{"routed_scale": 2.0, "router_logit_norm": 1.0, "num_attention_heads": 4, "norm_eps": 1e-05, "attn_scale": 0.0884, "lr_head": 0.00443, "max_grad_norm": 2.0, "decay_shape": "linear", "z_loss": 1e-05}
Below are experts of layer 4 (counted from 0) of a mixture-of-experts language model. Rows are named router (the router's row for the expert), down (a neuron's output weights, with its number) and show model dimensions 0-63. Each number is 50 + 10 x the weight over its row's rms, rounded and kept within 0 to 99.
Before each expert's rows: a language model's description of what the expert responds to. This comes from a sample of Wikipedia text that the model never trained on.

# expert 3
What it handles: Numerals and currency
router:46 39 46 63 40 44 59 47 32 47 49 50 50 51 49 63 40 51 43 31 55 34 46 39 45 60 46 59 33 46 38 46 45 42 32 45 58 49 54 48 60 66 51 34 63 46 59 55 29 55 58 41 38 58 57 55 42 43 47 64 45 71 52 55
down0:43 45 41 49 72 61 43 42 33 78 49 56 32 49 46 60 42 53 53 40 59 54 55 57 68 61 59 42 53 48 44 57 47 70 35 51 56 73 48 48 55 46 55 43 48 44 45 49 69 53 49 34 28 38 60 67 53 62 48 43 65 49 48 48
down1:34 49 61 65 29 45 50 70 49 55 56 57 58 51 47 70 52 64 37 54 48 52 48 63 60 59 45 53 43 60 76 53 48 58 53 52 55 46 63 55 47 53 52 59 51 56 58 52 52 47 39 62 56 57 46 49 51 60 29 61 47 56 42 49
down2:46 53 60 66 49 40 47 64 42 45 52 38 37 54 57 51 29 48 54 46 67 49 56 50 50 43 51 35 60 41 70 39 55 48 54 59 52 43 49 51 39 44 52 56 32 47 27 37 49 24 57 51 46 44 40 70 51 44 45 54 44 50 77 33
down3:58 30 54 60 48 25 53 39 68 52 44 54 38 53 64 51 59 52 60 57 42 47 65 52 63 38 39 38 50 66 41 54 42 72 35 51 58 36 46 41 58 45 53 66 64 60 49 40 65 62 51 65 64 56 47 55 49 53 42 52 32 40 45 52
down4:45 52 44 54 28 15 54 60 33 71 43 50 59 53 37 51 63 61 46 61 58 56 53 54 67 36 55 57 51 70 43 55 39 55 54 47 51 54 59 68 42 47 51 46 43 50 56 55 43 55 40 54 68 48 37 52 62 47 48 50 50 53 38 39
down5:36 61 53 62 50 49 38 44 58 59 51 52 57 56 47 67 33 69 68 28 45 49 48 50 56 50 40 46 38 48 38 43 31 35 47 64 44 47 49 54 48 50 51 44 20 50 50 36 44 55 47 49 51 57 52 47 61 69 46 40 54 58 40 39
down6:63 55 55 56 46 65 48 51 54 51 43 49 43 35 64 43 69 43 63 43 54 53 46 60 60 69 63 45 46 64 49 49 44 50 43 49 48 56 72 60 70 42 68 43 71 45 47 56 55 46 42 39 44 46 55 54 55 38 41 54 67 47 44 52
down7:43 46 57 47 51 47 50 28 58 49 56 53 49 50 45 48 52 62 38 55 32 26 46 46 50 39 44 74 47 68 45 67 42 61 45 56 68 66 47 43 44 31 42 66 45 57 43 48 37 61 29 45 42 56 31 29 35 53 32 68 60 46 50 48
down8:44 48 61 42 29 31 54 53 41 26 38 53 56 57 36 48 58 48 36 57 50 54 32 61 55 33 50 45 40 41 53 66 36 46 49 65 50 45 37 43 41 48 35 56 49 45 44 46 61 51 56 65 65 73 53 57 41 73 46 54 57 56 49 43
down9:46 55 34 44 55 27 57 31 57 44 58 50 40 60 50 43 33 62 47 49 47 49 47 51 63 50 38 57 43 59 51 43 55 55 53 22 58 27 52 52 49 39 55 52 65 63 44 36 42 27 60 54 43 47 29 34 45 64 45 47 71 69 47 49
down10:49 37 36 26 50 47 42 50 56 42 53 56 48 42 39 52 43 39 31 43 56 40 42 47 50 56 61 48 45 59 52 52 53 46 34 54 45 44 51 44 28 49 47 60 69 50 57 48 33 39 60 19 65 35 52 53 49 68 51 73 42 68 55 48
down11:40 56 50 52 65 33 42 32 43 44 39 52 52 32 58 51 43 59 67 49 51 59 43 47 52 51 41 49 38 45 53 56 49 61 44 37 57 54 55 53 61 54 52 35 49 59 69 52 50 50 59 56 72 57 33 53 50 43 36 50 37 49 77 49
down12:58 42 48 61 40 62 42 45 46 53 67 64 34 47 46 43 44 59 30 40 26 37 24 49 58 53 60 45 51 69 42 50 72 57 43 52 57 37 47 30 61 42 43 57 58 68 62 58 59 56 62 53 56 49 35 51 45 47 80 59 45 50 41 56
down13:58 49 51 60 51 49 46 59 44 33 42 34 51 50 52 67 48 47 57 47 43 45 52 44 32 35 41 49 49 42 23 58 33 51 58 54 56 43 48 70 51 42 58 64 66 49 50 68 47 58 45 53 36 64 54 43 62 60 35 60 68 51 64 64
down14:66 49 55 52 31 37 75 39 55 34 39 51 45 57 45 44 67 43 34 51 47 44 36 56 49 45 55 52 54 63 63 50 58 53 47 59 67 60 53 46 51 51 37 53 67 66 45 61 64 51 60 58 60 42 32 42 63 31 56 65 31 52 40 52
down15:49 54 49 48 47 71 52 46 46 48 30 67 44 38 57 49 48 39 38 49 57 42 46 54 42 37 53 48 51 76 41 69 42 45 56 64 47 45 66 86 58 35 39 54 47 60 45 45 48 49 54 45 62 36 52 34 54 42 50 36 60 48 50 46

# expert 9
What it handles: Title and name pieces
router:40 66 65 57 53 60 64 59 59 45 42 45 45 49 47 51 60 64 60 59 49 61 59 36 52 62 40 38 48 54 49 37 34 43 43 80 70 45 52 17 52 58 51 55 68 59 45 42 46 36 51 65 57 45 35 49 27 51 36 52 45 57 52 43
down0:46 44 44 50 58 42 53 48 34 59 38 63 49 57 51 48 48 63 67 50 58 53 36 53 48 54 55 35 45 47 34 58 47 60 38 36 40 55 54 50 49 46 61 33 43 53 43 54 61 66 67 58 41 39 69 65 60 54 50 57 68 59 70 40
down1:45 55 63 44 37 43 60 57 58 45 49 50 67 50 53 48 54 23 41 75 39 65 50 60 54 50 49 44 56 69 70 61 51 68 41 28 47 50 67 50 64 51 51 64 58 44 62 55 48 45 31 52 50 60 48 43 55 49 44 59 62 42 49 33
down2:35 53 47 62 52 22 53 66 28 35 63 43 49 57 50 65 38 35 60 40 52 57 32 63 58 53 54 40 44 44 49 46 39 42 57 63 50 48 53 46 36 33 64 60 43 45 33 48 66 32 59 33 46 51 34 49 44 51 41 31 51 35 53 43
down3:54 80 58 51 58 26 42 48 53 56 49 58 32 62 43 59 57 42 53 73 47 48 41 44 43 42 51 40 45 60 42 63 40 47 51 65 49 35 65 63 49 45 54 65 61 54 26 55 62 53 39 57 65 45 33 62 41 44 32 42 55 42 50 52
down4:40 45 41 73 50 20 57 56 49 52 50 51 46 55 68 41 60 61 51 52 55 56 53 52 74 38 46 48 54 54 41 54 44 52 40 42 66 44 58 59 49 39 43 58 62 35 34 45 44 49 46 49 56 30 43 54 64 54 50 53 70 47 36 49
down5:46 56 54 53 45 47 54 68 47 54 36 73 36 58 56 54 43 75 51 61 42 37 67 43 38 48 37 45 48 57 40 49 31 46 47 46 34 47 42 47 46 46 50 50 35 49 67 42 51 68 49 46 59 35 51 46 39 49 40 40 43 45 52 53
down6:50 52 49 55 46 88 59 42 42 51 40 40 37 38 70 35 55 40 63 47 62 51 50 44 64 61 49 36 40 38 64 39 50 56 52 47 45 53 58 46 62 47 61 56 61 33 41 56 44 50 35 30 33 69 40 45 33 47 50 48 66 51 37 46
down7:59 41 66 41 40 40 54 32 59 65 53 48 63 64 47 47 58 54 51 43 39 32 62 52 67 49 49 72 37 40 50 49 37 56 37 47 71 61 63 30 32 42 55 55 44 62 35 52 52 49 40 61 59 49 25 39 42 56 42 55 62 66 53 39
down8:41 47 44 50 45 37 56 59 35 30 48 35 34 49 44 51 49 62 47 48 52 43 43 44 36 39 62 43 45 42 57 49 35 62 49 42 54 42 40 72 42 54 32 37 41 44 45 44 65 46 52 65 67 55 52 45 42 57 36 47 40 48 67 35
down9:32 43 47 50 60 42 50 45 47 46 44 42 57 64 41 55 40 46 56 54 61 44 42 55 53 69 51 52 44 52 59 54 47 58 40 24 59 28 57 62 46 72 63 54 65 57 63 37 47 25 42 43 36 53 51 57 49 55 51 51 75 63 60 69
down10:49 35 38 37 65 42 63 43 60 47 50 54 40 56 38 48 52 24 50 56 50 35 52 50 45 47 73 64 47 33 63 61 47 50 40 38 57 48 54 50 31 31 49 33 66 39 43 63 48 47 45 22 71 44 59 55 46 65 32 63 44 68 51 51
down11:49 68 57 50 61 23 45 26 50 45 43 44 50 42 48 45 59 64 62 33 42 54 49 46 44 52 37 51 50 46 56 58 54 56 64 48 40 49 46 50 58 63 55 42 42 50 53 51 49 47 55 49 70 57 36 59 56 68 45 58 37 60 66 57
down12:60 54 40 47 46 61 39 42 47 57 43 61 48 61 31 55 44 59 31 45 45 43 44 48 54 61 52 54 51 55 45 56 59 72 51 45 45 42 51 52 38 36 46 60 56 56 56 62 55 54 46 49 58 69 49 75 54 51 57 53 35 47 31 58
down13:49 54 69 33 56 41 50 62 57 54 39 47 46 53 52 74 42 34 70 50 55 50 59 59 42 44 42 60 44 38 39 62 51 40 56 51 65 57 30 65 51 47 61 64 44 59 44 53 51 21 53 45 49 53 53 31 43 56 49 41 65 50 57 50
down14:49 49 43 65 41 61 48 29 54 53 41 43 52 58 59 54 65 37 46 54 64 42 50 60 50 57 54 58 53 40 68 52 50 36 41 70 61 52 60 46 53 41 41 48 78 50 49 60 78 47 69 54 50 39 43 51 60 53 55 69 39 48 51 62
down15:64 60 44 58 48 61 48 56 55 39 42 51 39 46 55 54 32 40 57 48 74 40 38 45 39 36 48 53 39 75 51 70 48 42 56 63 41 50 62 72 46 68 45 52 51 55 53 59 56 40 57 63 62 49 27 41 52 54 59 30 53 43 42 62

# expert 6
What it handles: Years and table cells
router:51 45 43 52 38 27 47 61 42 47 43 36 59 50 39 55 41 52 39 35 43 57 54 58 51 44 42 47 64 39 57 57 37 46 51 57 69 43 44 54 56 64 40 60 37 24 57 47 45 60 52 30 54 40 62 64 48 41 45 45 59 51 56 47
down0:59 61 56 53 51 53 53 48 27 59 44 41 35 41 50 57 48 60 55 47 60 57 34 46 50 30 61 38 53 42 43 44 48 47 57 36 47 54 54 40 54 45 51 34 48 51 54 72 62 57 58 66 33 39 76 56 51 58 50 55 49 46 45 65
down1:27 56 59 47 63 34 57 58 40 53 70 64 46 63 48 62 44 36 45 64 50 70 37 71 51 52 52 41 52 57 70 45 46 59 45 57 51 48 69 56 61 55 61 69 50 46 45 50 58 48 41 42 59 30 48 36 57 51 30 56 48 52 43 42
down2:49 51 60 72 63 37 34 68 38 47 58 37 47 73 54 63 27 52 49 51 55 50 42 54 58 40 55 31 69 43 59 35 44 59 34 49 59 50 62 52 40 32 48 60 46 59 25 46 46 25 48 46 52 54 40 55 50 61 43 57 50 47 59 38
down3:60 35 48 44 41 36 50 45 44 48 47 58 40 57 53 45 54 32 64 60 39 48 56 43 45 49 41 27 37 60 38 54 39 39 47 47 47 45 63 73 49 45 63 56 41 47 45 47 67 71 31 73 41 59 44 30 52 63 41 36 32 47 54 54
down4:44 54 39 54 58 18 50 50 58 59 43 55 52 47 47 48 67 64 46 52 54 57 57 41 72 29 46 44 55 73 49 59 42 66 57 50 63 51 47 54 39 47 49 55 36 49 56 46 50 47 40 53 52 31 40 57 63 46 53 55 52 58 37 50
down5:61 54 56 54 61 45 39 54 47 58 43 72 51 49 35 58 53 55 64 61 53 51 67 55 41 45 43 50 60 50 44 50 35 44 67 62 47 49 61 34 48 47 35 58 40 37 61 29 53 61 47 39 37 43 40 53 53 59 49 49 42 27 62 42
down6:62 61 37 57 39 66 54 51 45 39 44 41 43 52 67 47 62 53 48 60 52 59 49 58 60 58 59 52 43 47 63 63 34 52 50 57 52 72 64 54 43 42 57 44 60 50 42 51 58 52 49 29 56 53 55 49 29 52 45 40 62 53 39 43
down7:54 53 56 66 42 51 45 41 63 44 65 60 69 52 39 51 58 51 40 50 41 39 49 42 57 38 49 67 54 64 64 63 40 62 40 46 55 41 63 51 53 49 40 63 50 58 50 54 34 57 39 56 58 51 42 43 43 57 56 55 61 56 50 44
down8:44 38 54 46 44 26 41 45 49 36 49 39 44 49 52 61 58 52 56 51 54 48 42 16 47 43 65 38 49 45 70 40 45 51 60 61 59 43 31 50 42 47 43 47 53 51 44 55 68 47 66 50 61 61 57 43 44 41 45 57 44 58 50 43
down9:36 53 47 60 72 33 44 50 52 59 43 42 63 51 38 51 43 41 64 46 54 49 42 50 60 64 42 51 47 55 61 65 56 44 45 30 44 33 51 60 40 59 47 48 51 58 66 32 53 16 41 50 32 55 43 62 54 56 46 53 72 53 54 56
down10:44 50 38 40 62 50 45 49 36 64 54 43 50 38 53 52 38 30 47 45 40 36 54 51 54 51 60 56 37 61 67 51 47 55 39 23 59 47 75 50 27 44 53 50 67 44 55 51 43 47 41 40 78 49 61 45 43 69 52 76 60 78 60 54
down11:48 61 47 53 59 35 56 35 44 50 47 50 57 25 57 54 62 59 65 50 59 56 39 56 54 42 45 54 55 63 66 51 38 52 40 52 55 52 63 35 63 44 69 48 41 59 48 51 45 39 38 45 73 48 41 57 39 42 48 49 50 50 64 63
down12:57 46 42 63 46 46 36 29 51 55 63 58 31 62 40 45 47 57 37 30 37 50 38 57 53 59 62 57 50 54 46 38 62 69 44 42 43 46 43 41 48 39 40 52 42 53 51 59 52 50 69 55 43 62 51 53 49 58 64 77 26 61 40 46
down13:49 60 62 49 43 41 45 29 47 42 53 47 53 55 57 72 43 28 63 62 56 59 54 37 34 40 47 58 52 38 31 53 40 46 59 48 54 52 48 59 55 54 48 71 48 48 52 62 48 46 49 57 50 59 57 49 39 55 49 44 75 47 61 61
down14:45 55 48 49 47 36 60 40 60 43 46 47 54 63 46 45 67 44 47 50 53 36 35 55 52 45 46 54 53 58 57 50 46 53 61 62 71 56 62 48 69 50 25 46 59 72 45 68 51 48 58 45 54 38 43 63 59 58 56 57 47 45 47 46
down15:61 51 45 32 42 60 49 45 45 49 55 68 49 44 46 53 58 50 57 41 63 35 50 67 62 37 43 37 56 76 37 80 49 44 43 54 44 37 53 59 50 40 50 42 54 57 46 39 37 38 64 43 55 69 42 58 58 51 50 42 49 42 31 44